python train.py --num_hidden_layers=8 --hidden_size=192 --n_experts=24 --experts_per_token=3 --d_expert=128 --d_shared_expert=0 --hidden_act="squared_relu" --moe_layers=[0, 1, 2, 3, 4, 5, 6, 7] --router_score="softmax" --normalize_top_k=true --routed_scale=1.73 --balance_loss=0.0112 --balance_bias=false --init_std_router=0.0332 --lr_router=0.000835 --vocab_size=3926 --norm="rmsnorm" --norm_eps=1e-05 --tie_word_embeddings=false --optimizer="soap_variant" --learning_rate=0.0071 --beta1=0.95 --beta2=0.95 --max_grad_norm=2.0 --batch_tokens=[65536, 131072, 262144] --max_seq_len=512 --train_tokens=514100000 --max_steps=4086 --dataset="wikipedia_en"
Below are experts of layer 4 (counted from 0) of a mixture-of-experts language model. Rows are named router (the router's row for the expert), up (a neuron's input weights, with its number) and show model dimensions 0-191. Each number is 128 + 24 x the weight over its row's rms, rounded and kept within 0 to 255. Numbers have three digits each.
After each expert's rows: "mostly gets" lists some tokens that are sent to it at least half of the time. This comes from a sample of Wikipedia text that the model never trained on.

# expert 4
router:100111134161139120097166124126168102129121111066120072144144101177137140133108159129117152110126136158112169114095146111104121142142120084159152130150183108140159116143142081115126130104109163149105111089134104115166156150147152133095148094145120154116124131144119141136141165120129081148189107133064145159155124129113101104123099116129116165092130112113102143115142145112094125136119175127161140104168155172130123099127126111128130163144164167154156144122111083114121111156130121149135107122099131147107146184139155162091109111159125107146150150141133117144109155136147149100
up0:136151135101113106136138167085113141097161093159128116122112154105085123072072145111166114109153129190105140131118118127129085155112126148114129129123104126124154141145137078183109127137116100150154114083160129122130168123095110125087120080140124112052132117070141119131139158188121125112118092108100128115127132102125101160153090137092135110122088151095144099137132126128155167128127144137143095092136151130123129095133141114108167152122131149113132127172124152140134130155126146129128129161133117087124140116049165158137120111111104123162136124134140139150151146116142115135
up1:148125148131132172186124103134131127151135135141108074153162133165122130123116145136122160138128165115102127118142125142090137132124117114148123159069138124102104097158131091125147123097147097158118127130156102171117148083130122161165127107148128182106131130127156162123129155132120168134149096135132131113115124100039148154127068158128145100151125128155112121102140124139138157157154121143098131126117218128145161125128127124127141133111161144164116115139082117126160128136119132121112164120131208129083147149183124129130102129122147115122122169128104144143111127127139165124
mostly gets: " At", " It", " Act", " Total", " This", " ret"

# expert 20
router:146164108106076092100132100165110135156192132121127097109078099120101173139146136139083150149156081125113094114117132136131066102134117130102111102111132146109115175117161128151131152146124111110106155109131123125135122120155148136121151168111086081086108151145160087092135121129150163148118121138113154119117118138127164136112134132144163169114143128148141073095111138112095158120164139113155168171132138093144141115104118091170137133148155138162127126156147119072097118135128171134111115135123163110118156101124152128117103127125103117143150085100146104114127126092112097139
up12:115116188115130080096122156165102129125130127115150096115149122104145147113129094168126118131115126157127135070144127122160130138122101142126102091095124137106130128138127118132125146142141129170129142127145129175140156127165128133101135098125128074108121155154126148188140085154100125081122141129153118090109093098097097128142148102131100117125132115161081118175061153118163125134152131090120157156138172109138107095115118128138139125144128130122082065110160100188128134167148141119088112149128132150146142126139110122093134096144157150136154086138134120125125130134196108128
up13:138143107118093121083142119090127126143130107135166114141125123151187193160102137138126107125096100123117132135190111132111132166131134121149111126117145132129097159147106060149135105120137102145131116089117115107148097132137138102142104194083131109092079152155135130132129129157108135125112134096115121124111116122123126120137199130109149134145135136136100122135107097116081137135127130129106085124125114115102128141144131152148105104121148130126158119095117127128162175110087187081146137100139134086178126159124128141120128102097133149134191126128151129127182135152161092172
mostly gets: " on", " for", " in", " with", "ated", " from"

# expert 11
router:124115115148145138138115146056160102149113135149124134134133144102117098114157158113142126145189147151123137103101095159113133128150131133181074125148128100120128145131116119154145092068079177136176124158162136111100123115095084105123093112126131115119130119197134154170115125129081103140158104153159130092153109123131126147058129114124128126176103107110126134144121171143114124108141131126132104140155100171099121154146130128079147124127113130085155103132159132124130179150120123163103169097140147156106117130130112139127119125148131123092129099155125108107140156125127129165
up20:155073106143130125104170142144115151131138102104150108109147162103097132141133112102128141124103089123108094125106141151144107145132134093088123160081112130141105097123141142159162125173159172082155126120139127159116117138096104139068129118142111136099129133158124121126098132142128100131097080154141149163116155123128131157126123130093132126140140118134143123129171131110137130131194117095194112117125119135115117094121172160136190160104141172101105094113115169120104116107141126114148149162133131192128101108137161118138083077127091118133130095108164132131133158128118164139
up21:102107126135129127112084088130123110082137126104129134141135093163128123144113096112135133143129058127162130173126195100127095090113126118167111159138129148128087153142124091109097137176119104047129107126102135111108090116146136181128109130105114085117108147128121158145131110094057163152131087118150126138150152113168139165197125115105146125100112129126132108159163076139136117138180126113161127138127130118124122137126116160119137133135126128120106094128111129136138156156133125115071123132133141129151134138102111147155112105087108147129102138128120141128117165135143113170
mostly gets: " K", " Mar", " Mc", " H", " Har", " J"

# expert 5
router:130132111136165152167154128077153127136112104141128165124095103148128103142125109134131154140137148153150130086137083118117162158122159125131146104139092150148122123119162110098116164143130119148129133195124093130142103138138099160112111145123114125139177087113113157075167148135100139113137119106129159127096125126158130091148107147145170135089095163129159138102145132108113131146115138093082157097089124145109120092169144157113152094118102110153087164147090143165121142122121120099137093078109136154100146112119120136133084104148166083133169143143183113114137115151102110134
up10:103133114130128170103118127062113141124083129143081114126100138094077137126182138143124126162097133112096178110133111127111104173163146157129123066146154151112140064159123137131124151131167140128128084147122125167117138160129137091130139122134128135110119128153086154117130110158100108123119153126142094125109144127128129116142095096115125127149136119163170140103126130101144158187157130114106121132128158119161133100130103086130133126130133130124106156139094164142104111128113057107122136179093147143097142129138087117153114130152160125125119136128094124090094147138166183103
up11:127103155128144139131127096112133129129121083135170133132122175128159170128153127137126154125089152101143123135129125135140081098152122167143129125038125145136137111137118206145122126151132128126118121110139128160095121130152127162102118108107126127149133112167117133088141128093128094131126131122137129053119116115131159128111108127141135128121130173174129145120154138113141162152132107106157124131127112126068131139139087150138143133135150089180131157122109070105111131152174120146120093119132103133114117111105148105148095127123094170172177127145193116119128109164082095117
mostly gets: "|", " |", ");", " Preceded", " Succeeded", " •"

# expert 9
router:070148118116141149142134109129157099111145122116139092126136144089150165172135101148155104127151094104112123134135156150079094143123157105140113095137104115121151134072101101129138132052141130158155164195169114140095133096143142116123117107133141087147153142162124113163131093156106112156145105165177109110121145151146103143125166099103141155102130128156105161137127152146128135138115096098118088145132103106141120079137144103116159089110107119164138131186131097146160134134101133128137128116136096157138118120099145130095127115126129174116104130075129138138116122116172148131
up11:099127126096085121153129113127129130157084151139145106126139122133127153136156128140092122136116128110124123151176061127083119136144109107128122142161157126110145128121112135142157165128145151149160146158157118099133130123128108142112125126139135118147107128133093080128103102168111114111073135126130126123087143128076148133114128129123150084098170154121106093050078176124144181109150082159127118108116113107111118100123155138122129080162125119130126112165130132168147125127115138128127081166130145102137144136102090128099108089173123156167096129127156141113142060142111099134
up12:138194143139131120137121147146137141132157124133131122143130136115123125138121125149118141199152156106140141126191149128125143123125114137108096122122139093131086132181118173137164101110072139101114089172131143122139075099137096173108086158109154135147127134125148126174116166115119117130099141107138081143107131131118110171141110112073116131165122106108094163124155131129152135174176097203134132106147111142156115127126150132136129130143113190109165125153137143130120141137146212123098134141120141141121132117141162126156089117105124144120166114119138120146104128120128134128
mostly gets: " S", " s", " E", " re", " Le", " de"

# expert 15
router:177164141101112120138141073173076170142119148055127111097178105119114172103146124117147106123142124179076094127122138097130047132158133152131139144122114124143112121143121152120149120159151107082115115101086156092127115141140133149110120158132115118102127132104120099096109080089125141123110128147147134118102128120099173129102123138093147122176156109133109088124111084123120146128102132134161185148125141132102140129124144123095128115130154140154142126100115142106116132128113108117121136127143151105177134145109102125109129119076155098151155092135153118136138147124138082114
up1:145155079099107131155163139081089165133146090143074102133120142136119104092113148136127149115103146137066112146110070139130153141131128122152104089095183129114120091132145143130096118118151151119091128125162127165125141126154144133130138146101149162135107125124142103064162170154151112160135160196112106152121127080159134126155130120171148117129139111114130127131153137119119130111093128157148129148109160140125127144119132152114094126190145118135156112109133085130125145108116127118095096145140161145119147144152149106124084156132112063125115099128101110149161158106131153127
up2:163125111141112123187098180152099203142127129145130137128087142101077130107145116121091118133127143127129089126127144081172119139132148139120107169113164116087143150105129129132127128129120125134109141129189102127129117129123120144126145133193095091121141100155133153128128139181130144142097125133163163086126137105129127167115120112104124171142137166126072125106120128116112094109130119117113143127137158134166063062109168130109131156138145166133092137070145126113117126143119128138139097133123135125128134127134099154115078127132115131129123097082115118066131149098128144124
mostly gets: " also", " him", " time", " season", " career", " life"

# expert 21
router:153140199109151096161136129116141099109171125147139126119129144101137099107122100114133127104149142101117148095133072109142120131135113151160125144124125130131115126137140104152138119121111059156087141136152135139137142136098122074133124149112104122166123168105154136165122083118105147156085131140114133096104098091121126147063176146123129152121080086115134151152132088112172109150171078122126107125148117114141108129080118124085150148137135133112131133109150139146158148125095080128078151154111146109157112114139087152147144156119115124124070132117110128103100104111160095120
up0:133134113135124188067146109082105126099116109128140139159138131127079126117124128082139171109085142130162097110094127120096127114143120137130183154139128130080183146097113128120129119187122201132117086129081136135132131126131129134114093087119130148161126131132154128141127170133111101083125103131108127131103083125116102100133184123144132088126112114104176158125152124146130102139126109119053116106139151134116124134097128086122124126147158114126120140107122117126116127124141200096175128131169102113166116128136126131136127108130181115127113145128125120149113153143152149125
up1:101112108126128162131129156103135156127151120158154134145123131088111129097126090088138126155138140103120138137156131057154106161131113156117135125108123129138181152137118122135132095097118123123138127139127143139112114095117125146142131190125123095120081094135159075131138113116127156134131137140116137086127128113126147153106159080121194127121158116113145101144091094117164110123114132113163086102149072113133126140159133127124125126132127131124152150148126114170109125130159128114104142042112127132089129101186086097148122087138153119174139131089118133137128202148163131128
mostly gets: "ham", "ana", "ai", "ford", " York", "son"

# expert 16
router:157158120114100083170112119144112105121150093153120147122094094150124107114140134136126115157089105133119141100139128135148112126133128139127137121123147136109135156164117149149124168115123113110152127109117093130153125125150184163138108085129082118141129093144091112087166111107147165097154109117084171134098134143103183130167113121149179124138155138140156097066128129127136133136167128122163174156130122103110146086123162128124091143136126144115152145173184123088101153112171167113111117100114140130122155122113148145117165129120178132154135098128103105141139152119080161167
up10:087145143126127175156120147129131130130124174146134113188126124093129117140119114123160180123085119134160106103120155130093124125186160137093132089128146134134138127141122105137094120115119096180151128136090138140089145065151183121131092136118139132094094122128122091125111120129147137141144156164125047088149129080133114127125150131069152125127142161116152142125131066121128132147134132132125098120137124109145123124131127110079129149141103126105215136140101147080135131140107171127132142104126104158143170109144130129070125128111148136130142121126120127136127147108133125106
up11:132126125129129113153095196187126091174094116106105096116102128129143131152180118117102080142086129119143134119123136138079113096142116139136127149143128131124155127133090133199132131125109101089149168127099124155121116150132150128104161140110179135084143116126133101109073128146125147151122148131122124126112102127121124158127100132146121139136124143115120170131128115151134130105162124106125162138130101133153124129134137123132137126108180058116126092105161099099148084118130157128139125139157132135177170113129111127186185126146139096085124127173128137138105102136132177083
mostly gets: "\n", " by", " with", " after", " during", " when"

# expert 10
router:113116095143130119078111132133154120135119139159129127125117144081139114143119152096136156119096159132133114149154131148136116117127147141106140128202191110101120127129142084130144142101143143101143101124117089118116096163074075146158122121151138128111141134154146146143137114086112150116140157124138102142151142123119077108074081164104099122156159118135139136121120142168145132120069133150115093138128143139094120131136144146133132173128113149108145135145114109171162131151108183144128119126119117163128092124137131118173150122164083164150171132149148080131112114168155187099
up0:126103130123156123151143138119111134137145136147107141144120126153139143107109136131124138110049152135133091158122127148133132157109100130136087141128121090129165099135141153159122133143142125146124087133128081141125157107156088127067146125145102150123151087125182132105158146037149135139128158107127144160108148129141157121134094127128143126120105137130131142152138079145136165162099126139112132156131102168110126132128138154124141084147128129109125075121096086145140142177169112136120106142141129172124113118165105109119097163175151160157099089170177137157134075129141137149
up1:129110125136110084117175157129130136150171125117122116146119122056129146125143106166129082090094190098127132158128139143108125135114130115106142124194134143137122079115146184135136090136136131127119124153133131135093118132134138136101110148104125145139125097124099160106111161113126119137128130132111102139085122095129126110166139109135167103131120123081150150103131055134092134148113145072112114149142134137130132151140075114148113084137095150139130140115084119189141126112073122127101092128152120130116184105098126170125132123175148146127095117148137132151131076143123125123
mostly gets: " C", " c", " f", " F", " h", " H"

# expert 14
router:094147107127126156121130143154136143131133153117106121106097133151130125124122129145155060164147137143114112138148146149121121148122125141063080156122111088142126083094117130153135113082100160140169133117115102120142177097153110105112122128116106153125079113163081126147124165124141157085115135129134139104133146107114088148090112110112141167141137092134088118141088135122123133093119174114123113119099122118146104168113099165135148106125144161148135117179128146136144084102082128163167108081143096155166098095137090108140111101160126104114134159143151157135168099106132117117
up0:135123108085149144150134089126193146127133134123149142108127109086177122133130126125117127141145089118137099126166138187114117174112125147059130151126177132149121169125128088127121138146147109127165146145121136132144135111104148130126122076124139154139110106137112142133132149151105126127087128107087129131100167131132075132147106149121128134111109144129179128141104131128107144140091153139156150105109128147164142129114098116122080129145070134132130129130129110118133125128129105166075147109129070124164145129134131119129193072120148124118113165125208137133137101132180164114
up1:143137137130105120104130095142131097127148183144098141152140110141137198118086109113128126132125125127125130147149146145114075143117132141126106127102190103147105149141112116147134117096099136152155100084168153147130117111162103139105191188116159135128118136085106109099124139135138137127139173093157130095098133095127130080152161132163168136097128119095096135134198127127112128098121126132150123152135151112109136118070158142112152115113128133161176092104114182148129147156148164130149124124126135090123088123175104116126072113098138125137134126127139134128132102125115109116
mostly gets: " \"", " un", " tr", " pro", " r", " pl"

# expert 17
router:163065140114085120162161106126117122131101143107114144127142128106104117152076163123140122141134099125118108102168155145154089159144135094145090104103172166126122147148144160114145119180161117156126098127091102124123124096105136074104169119161156161116135081158171134115135148137134139145116084154114142152086145134151170107158133161087128138189153109144140109143126154118151117138072141149108133134153124142167123166155097105126149130104128122104133140076129121127137139155171118154109142134136136162160121114158132100115128125126152142076142158155104112121125120137121105139
up21:134160128123139121192087151135146149126136138122151089129165139127124121090164133178096145151110123106117150142139128139136120145103176144092145139138108135112091103141127133128100113127141113121194120129127078148045150104133149117096134109114161121072125106112161129129104143132123165123084142129149080115128169111135131153146132127153119126110120116135098154128200116118121138186162172117126094103145155125145142122139112100113113136173159134119136171121091130132120069172058117118117111103105108115114120150128103112143127116134131118131138134127151117133123182123143127143
up22:132124124128127121155151120124121179156133104167129153148173135135128123116114108143162144176169124113152130122095150150120128129133158164129081166116124163123145129125133085138090116131138122145136107090127155127156099138161127123137139092132117118144132086139142158164139109158117130138176126158129171119111113096132123175136145107168128104094135147160116205112132110096139160129108131124114076159078137078129153166080146131073146144085131063108139145165130107128134116118137120090123122126130126140125127180169177126095151140128121128126124138136120069115102124121145099131
mostly gets: " two", " one", " second", " three", "0", " several"

# expert 12
router:091102120127122144140143118112111134109180132141122100130106138109134095125089103134150147155095092163150120159117139069194167156141123108133090107148115131117148126127130133136125126121124151118203118126152174094124094140134160144141156108125117157138129084138128130088127133128160104123124146137162155122165136148131125112130141059142134157150141171094157133166144129094136110114104113147128124110084156164169121167087102128142138118133147163140124131138136171088129113126157161086124094159130134155107119131157108103141159100144082133081149115100132142133092088153140130162
up9:139134137133114122129153166123171159132140088136156104143130150156097127107099144117165118137145151129122128138130105108112135123117114108112133135127140104130124106135156088108128119127126126096121129141135127027077128142147074134103104122147154106198112107126119107140122118141122134061111103175097109132138127124130095104128129131143120107131129168144115108133155121088125187131138127129170179082141152158126110205124128119158125152141152161147101125153116128128135101124099153101154146146138058099121114112103132119124111110096159167143112122085096127115128142160154141095
up10:118126117129131129159130133130133162128124128137124135139153148117096127125128135154122120157121116150137126128121034086147172166097126054150119119141140113124153132189080132132141162141145138129115131144123162128195157115130115113128125148136123145140128142126147120067140127132141164140175094121139131071138129129134138128099112134098113128110116106169129152119105132079127118159128136143127127069119196166119100113104121142139138150146123103089147144097127136124122125093135121193084118131115127116167128136135106124123122112099183079143122179101125157118121126150164129087
mostly gets: "–", " had", " ", " has", " have", "′"

# expert 7
router:125167143148136150134132121135143103154121125141126109151150155129163156151110121139114103109140147107082160150145113130129153096151166169122132129099087125106143169144168130134121151152135112117115161101115147123119137116100143104145111112131122138099131173117162094127150102189151168132133165127168119143127117118127117103062115159116109156152154095150075128134161089092079111142107101154157153134117167079090137157115130086116101119130119140127109105073135163159138113114142122153099103127117140087153124131094157105134144176113124137171092188173135120117132145130138141140
up1:153208129125153124129093130112090164188139133120096126115117131143163080123117165143120122131142143138121115160129120138145173105094143127145137125086129155146176090153112138104127179135127098117077130094105128121097133114153143140128127147093115103087137124125114122138136141159126128126127146094130124120130128145141160178122158125101108123135091118143131164197176104161103170100115161156068136129068111162150155128149097128160158140131106153157156107135115139161144143113140130129132138144131111150129128122132147130131133151134129087178172105179138131107148135130112098114
up2:142135062132097128153138077183137123145127151140108116107186124128121132140114135127101130143084097152097113120124081101094109185150126158148104128118144145176158124097128126137153127121148110111122132111182125117119199162119198165102132152154129157133156119073126111123134082139131124113109099168084122120129138128108093122104134126171128117087112133120120182152136130084129127110125137118113117108124127128128103112118159113101120125067166130170117124100138184135159134172134148117134132105131132148151121129145122103127113146120124153130142140089129152160125109128127128167
mostly gets: " dep", " game", " land", " organ", " school", " town"

# expert 18
router:122142192136157134088103165140142155139155102162154150104116134121119121145106147122137089114173140118154106098108116125159147128090103104116138161175085112177118127119140099131167074101111138128124138094115140164177125111118104128152140085108127147110082130155145108120134133124124106135112097077116113088151103126137090126101112173141094160110089112136157118126158082116118141163157148151156123174113174102127148130140131133124134141141169121113111091118112138154112159155110139130145107124160152087187156110132132135140109155136123111177122095132119127161106118105142121088
up0:130094097125113121149112096131139084116153105140086151102094149145123160129093133153136127099111117183131101108120169114163126109090161155103136113120131119140073089106124165123144097136143128120120134137117189115122122120121122121167129140143104113179116146127149072128110116125182138141157106155137107134126136157124190135144123129114136099115119116120155089127162180128151136160135124137111138122133075127131171156095126116145110122156110124138131155128125135129106073138174123128074159127135075143131131103092080167129066149127127127192127131129143149125137135144089145117
up1:112121155147137124121128155126122122100136086095133130159125132137128132122130155145069162136147072123083095164152103126125141128138123139132143127132149108175169134137128106134132133068108138097118142128120141111090132163130148088098155127148121142129128104085111075151147131126128155125151119141137157132078170074096106114104087167142129112140112158179125132106126158102146134152037168146123131083133144129129145129155145127086130138154099117119132127147073125133154111146083147133143128131149131123141106119099111151127129121117166146112131044124104160109142124123168138150
mostly gets: " ===", " ==", "iv", " prov", " exp", "cept"

# expert 6
router:175107143139157131139136114115111140130121155138156111158191148162101108073138102132131148134134092133114105161121137098157147126123104143162201135124132137081158151132097143108110146161193081166107090102156128128125127131101093107144155127137125108158125123085139120132114141095145137099109155129098117122079136173152144114146150146164157104107165143147142130137113076121119126105158141111141133111157147129128102130093160082172147110138182132144104166094118115118094119123134114130145084157162132153159144141163118113147091155147112123135135153117131119128133130093093134109
up10:145119118140152130097154122135143135107118128178129190127125141130106156120208129125123121096069179106125154113153153159124130124136146094146119128160132128147168125122141145155118152135092109120115111111114122128114082177113131133115110133127153097135129133103153121177178156125052094126128133121151115125118137133128139096166132135165105143072170155145136116146119093108142118129093127147106112090111100095133155145174110124091154120127123128067128134108115128122147136132120139126098090135130127132090207121126120175120126081119134128129074134142128128116121110086121122130
up11:146113135139133127183112126159116142104120144178123137130090113119119127083147101139141149118120081110117148110128137101141111100126124035126150175093110138108122110138124065133134133154114133148119134136144132098107146131115145120133077139146147186136175123130129144094131116097129103111158124099142132107076160129138126133133115103116122092132126136119132124155135083132173079154145156145117131150137142165154112128130139126125077076087130175128108131101124116162101077111108128129075137186121112150117164126164117143128142158127112062110136116119133092111124147142113121124
mostly gets: ")", "%", " ==", "}", "),", ");"

# expert 3
router:103124121139152118103111148094150111118082108124116165131127148112169132141122125102136156123133146135126131125095157146154155111129143136143154176102111106104136113107145106164151114096096154140138127103142137117089137159114094137106072138138125081120141115179117114166093155124074130146123115133118110101187114131140096105085137121098080119094103114158114099117168141136127122091122083132143103120144141127142129103112120168129140125086163145111137120122125152127202118086095127144108156127077099146122079123145140157157142149182094139093110159097131120101126140122164155103
up0:159095136106099101100137109098119147109094097122089109128114087131112092154106129122131125131131121189135200140158141106102126101112135147128124139120093124136129175135126105120080137128155119177119104133129123158151130154133140087132127160107115134114184125102135117127125152133100109133155140145168110083169164101129177129141124112134101185078118156129122164122154144094137131142177092134102129170152165108130123142170099114147150141084132112098156130113125138127130172127132154173122123164134107106128126088123105146144120173112143123073110153090122157145116127149107134114
up1:139130131086074154161156111125108100116146085077132190089146151159144115102125127118148130055088107098160136126118141127136097127161094128118113135124109104151080134123160101092143136157118131082117136123071126091093118126122147123141107117103114121139133109139170117122099113135094084118094140124107153126119128117111116088129127164121133141156147126074201045079099124127129115103112129120149129123131138067069119168128151134139128102103160125130115127131153132108132125137106170145112117143133128128131103134110106155132124109125141132115094149122134151124129118128130104140
mostly gets: " d", " b", " comp", " Th", " dec", " cont"

# expert 23
router:145127156096155126156144141105091153097125092105123159129158121119125177093113118143112129095094133137131122194102135107161150121114122133083122126091116130134112113121103156116089121120115077154124118162110137100136124106159131141161138146107097174137172120120131151118168114147128098136139144130163132114145123088131159089133157137124124156178114155095133132149137132146128158121178136116143147095105121148140129085102127141161096128124117148123117123113093119131105101165129116089118118140105119107053145117156158100110137105153083176137081092139159076156121114146113071124
up1:145205085102117150106139103145117099126128142167131125102129133124101126128112138107078117138112133099143117127126141107120128072139131164131131121112158154146117094137043131089143144115103142134181127142167135148130126144128113104103143119127123136146155124148157095147130122115103180176149100181088103130165136097131154101123072129116134135133121132049147088152105132157156146140127127147085137128127157131165131146143125090117167120100128146118136119140082137120059129131150127139153133132124122144126120130125135108187127143133125087125136128137137134108102147114080092130
up2:141109127111125081105141147148139134152106128108114175110121166104124095148147153128115153086136094130182101163118139133094168102150102126118112159106124106159190160074124177131152152109067130116135123142137139087113129124149129134093149127166143099125134088128127127103130045094170121077115129136178095133127122129125165096124125107129128170106150120127107110170130131123116108130130107131113111113115154127127144099104097129180087114112103130145083100131138123144136112141139161146113129175137110140128127088144146151125147153131137129152160148123134112149151135164159154171
mostly gets: " University", " School", " including", " rem", ":", " College"

# expert 2
router:113093140100086107094115114162117157120112181121144160105124093170106089150098112136145135116099149090157138121150158088106147158154110133142133139120113181136132122124132121106109126111167163074131131118113167121137125119107105184113097115122147115104109178148089152097142169120113103139121123096120122122110137105150121151131092128145129112125088151108119128163136143127194145113115148123098106114133154124134092140187124102174111107090095129093115126162126096168133134172121111139123161164133111131144155167138146130117144099149167123118132134134130183121142133114105071112
up9:135096170055137123116122107151109142126115131199125140121138099142127118130131137133159140119101154071084118126158149126111091094128126148118072130139099147146085072033111149130139133128130154113127176100126104127072140163159104156165136130158115126087125156125127108127110133161137150131148123105147147113126080130130138120111124128113109155148079118127130121145120104129119122128121098124141139126145111092148115097103151123194114124122118159089131102134129103111105107116166129114125120129134132079144105100098136138174120104150093118156128089139129089123146137154104142137
up10:145076126123145125132146139144109132093078139123116128123128089130123128136121097166121122112113128092134142165145151094174127142146124127149121122108096126121093145115091119126132140092135080127146137109117144110130125165125116112127129120130142131128096123155091127139163143158131128053171133099132141132066122100135117152131100110131122126140154157131132105073097126090129125138127107097135133157136179072108122169109106129119122129180127135112033110119121157139170166148078097136124124113140127110122128128160129108081084126134097124117167118112119104081132138109118189105
mostly gets: " (", " W", " w", " L", " st", " St"

# expert 19
router:153099135085131111150147141102098111146124125146136128124115123145077130105144123164129148121137162077140103174105114126100108135120130160089149144117116153133130122139112176109139163134165060142175085139113177115159097139139123107100073115141139132124146089127104097129112162097166137107130169137162141161164144136148079169175138108149170095116148175106167118130154109116168156123148114147111130131095134098117152091139146157153115128143109129105094113124113123140130134113110137076159104167155125100121113103118117122124115160124155141143135145093103135140111146146102170126
up1:190139149137089112137136109104120169144111140150089146161151123151113140109129100179138121140137123123136160094128125116129134181139163151167090154115127141112079101111104155117128149114130124148125179135134128062101118089104107123110136135082128093156117119124191061129128141151116118162130137184123156127153118140119108148066102121139113099114168120186131109128118113119124128073131118120153144095106119119127127127145129134133149128124111136127112152117127093128127130109142144078141075120133136116126144115114087118123100120128131142124092056155136144098102117149175117127
up2:127108098171118087168121084130121186126166129120145131109120103101102126115145097148106131116120097098132123112123144152127131120133125107129134147036099125121138113128122123141127154102103146128137100124075131154128130104117119121064129105115122189104139138100167152159143136138128124150129147145144137159180066128107117116128089136099112133142102093171096103138117155127119162121141079141091149080154151133119112115098121123127092119103106094123128133113146140090135125138121134128110128082085127111139117086134129135146110154091124150094179144117115089104155122071102113134
mostly gets: ").", "),", ",", "″", "\".", "\","

# expert 8
router:134138177143118099128198099110156131110112120125131166151126095119100154144099135155145109121129122120132120092178137090169112117165095131119116111115163121137148153166162148119116122171152160169159100122133111178103102106125147123107128130108168156132148093151153150142113130115145140096135122153158117130085176087119156126148140091153128083149183141111149130124114161133121093145108127124115149115135096138141126148166071106122115153092104151120147145103122160128061132137136131165113140154174123158119090121156129142138123139118133138101158109163096090128134111147164151134
up10:133139103141201115105125165070127089128153155150094170104130180146101103118144128132118111148100100114188106123127141127142114164162124123179132122129144141085113125148147125110131171062146121124178160145138140128109133124115099128125128161131149139130109095089102121062119128132113105138121081150118146137086185132111132094159112084123139134123142139130132125134113143093116148129118132185153141074141139129106161164114118112131083135134150103104104099127132127141129119133181111136130142148118128128125113119134124128143153124192129133130129157109164169162130092152127138139
up11:185144129095118104150173128152083119136143150129106114154125123179083126128111130104045082116133125106122132090180109136086141151103114100132128120147095100105165131123126110150128102127103143191130142113145089144113145129143128130066132140125137162118120115136143142140136123139141160130152136113120177165105140129123100117127126135131157117128124132121100130130134117072098138157178129098106138183153119126131169107124081106143159127160172133116126082109122134126148064102110129117101120128128195125109121121128136086158138137131144167120128128089132145144124126125120158109
mostly gets: " US", " USA", "RA", " II", " Cup", "US"

# expert 1
router:155141130144077122211126112171073136141145115140113124137141171112088156138129093109117145089147134117127152092142100090121115109141156134089138105127124108126084104127163133149118114136140052124097158119143138128109137125141116097123180169089134138153099169080168150118131115125105146157107130134135109132088150110112121152149154117111135151088130083104140146144128109132144088170140111090091142088124117116152132121153123133134125146131086119134134120066098105122121161105147099126118182148138110115140161136160136131132155125117135086102131111141092142098128095121127123123
up20:131173124121188089132162078153073164091140134104136129190154143207121092129143160110120143110144111133139113121045132086161107095184139113126135115180123129128096138128127170095179168103126138130155121133166145129119140151118138169126125113142122120134127120128118119145124138131106128100153126131139133132120148131188127124124087127126107130156124141164157150121122084151132112121128082140136106098129118150103139118150085135137137137117138144082126124116133119128186151134121142145135118102162134154126147113134130141101105109157075127128112124131107138126161177128130108154
up21:126125150120175092082129172109153153126117114118123127129136120158129116144129147133070146110091121096097133126133159124138078153091146131127099133129175131097114058140130115136132115130110111145120086132144125109123117147166133132138131158172124128136130093104124120152135146146130108132148126123104110126125144116122081206128096174165129128129130060110065116098160127135149086166104137122123132178105098113151145138143115135166129143151106107137190136131126154116104128136100140110158101109108128060121125128139135118151098106106134157141124145100087118126176099129127126165
mostly gets: " the", " his", " The", " their", "The", " States"

# expert 22
router:154169137164150096127092152143143141102117135124164130078142087160121134137112135076153165166089166137140136138122068110129133131132137130143137123144146162119143107092129112123109106131120145098119160119160123115132121165145111088181106149122152135106147130102093099118143167167143147131116158145154103094122107157161114181071095091103144112146135116135140180139103142161118091125098109099148127123169075156112114155118113145120152122121089101123163122087141104142167157107169116114122141158122145114141092110095111107100128140106119126135141107151148154153090109125117157131
up0:172160173119128090111140142168201153125150131115156113078126124156089133068110111119074136146127144143137129137125127129120110117155121125125127128114083132120132081149156111207074128131094121106134135141108134124165108137145131147097130109135134104138151142127133137127099118162121111108133131142158125102088130107154079106103146093106143131060124120115138138158116129108162124099107132124184129143141163105133128126080092114137122155147152107127128117072131151085121143129129142127153160147087120113164158156102118125167102128134096127169122140106143125131115137179110120147
up1:167142110134113172184122134139136108171135154106083128127127174106133111111111140121122107096171135142157111126105129124124110140105140115098117096131123111134115127125144128139116098126093075122120138144121135088084138133127132109181122170088133131124119109144091091126128166143152134113124135133141075120134118152126129103109087111109185136131127138099132161149122122082125127108108103135136094084147136130117104137166071115106113133183093094127173161116103131120177140081127109128110153140155135154155131090130126115122097153161135105125128115169143120174051172113132102121
mostly gets: " he", " He", " she", " they", " who", " She"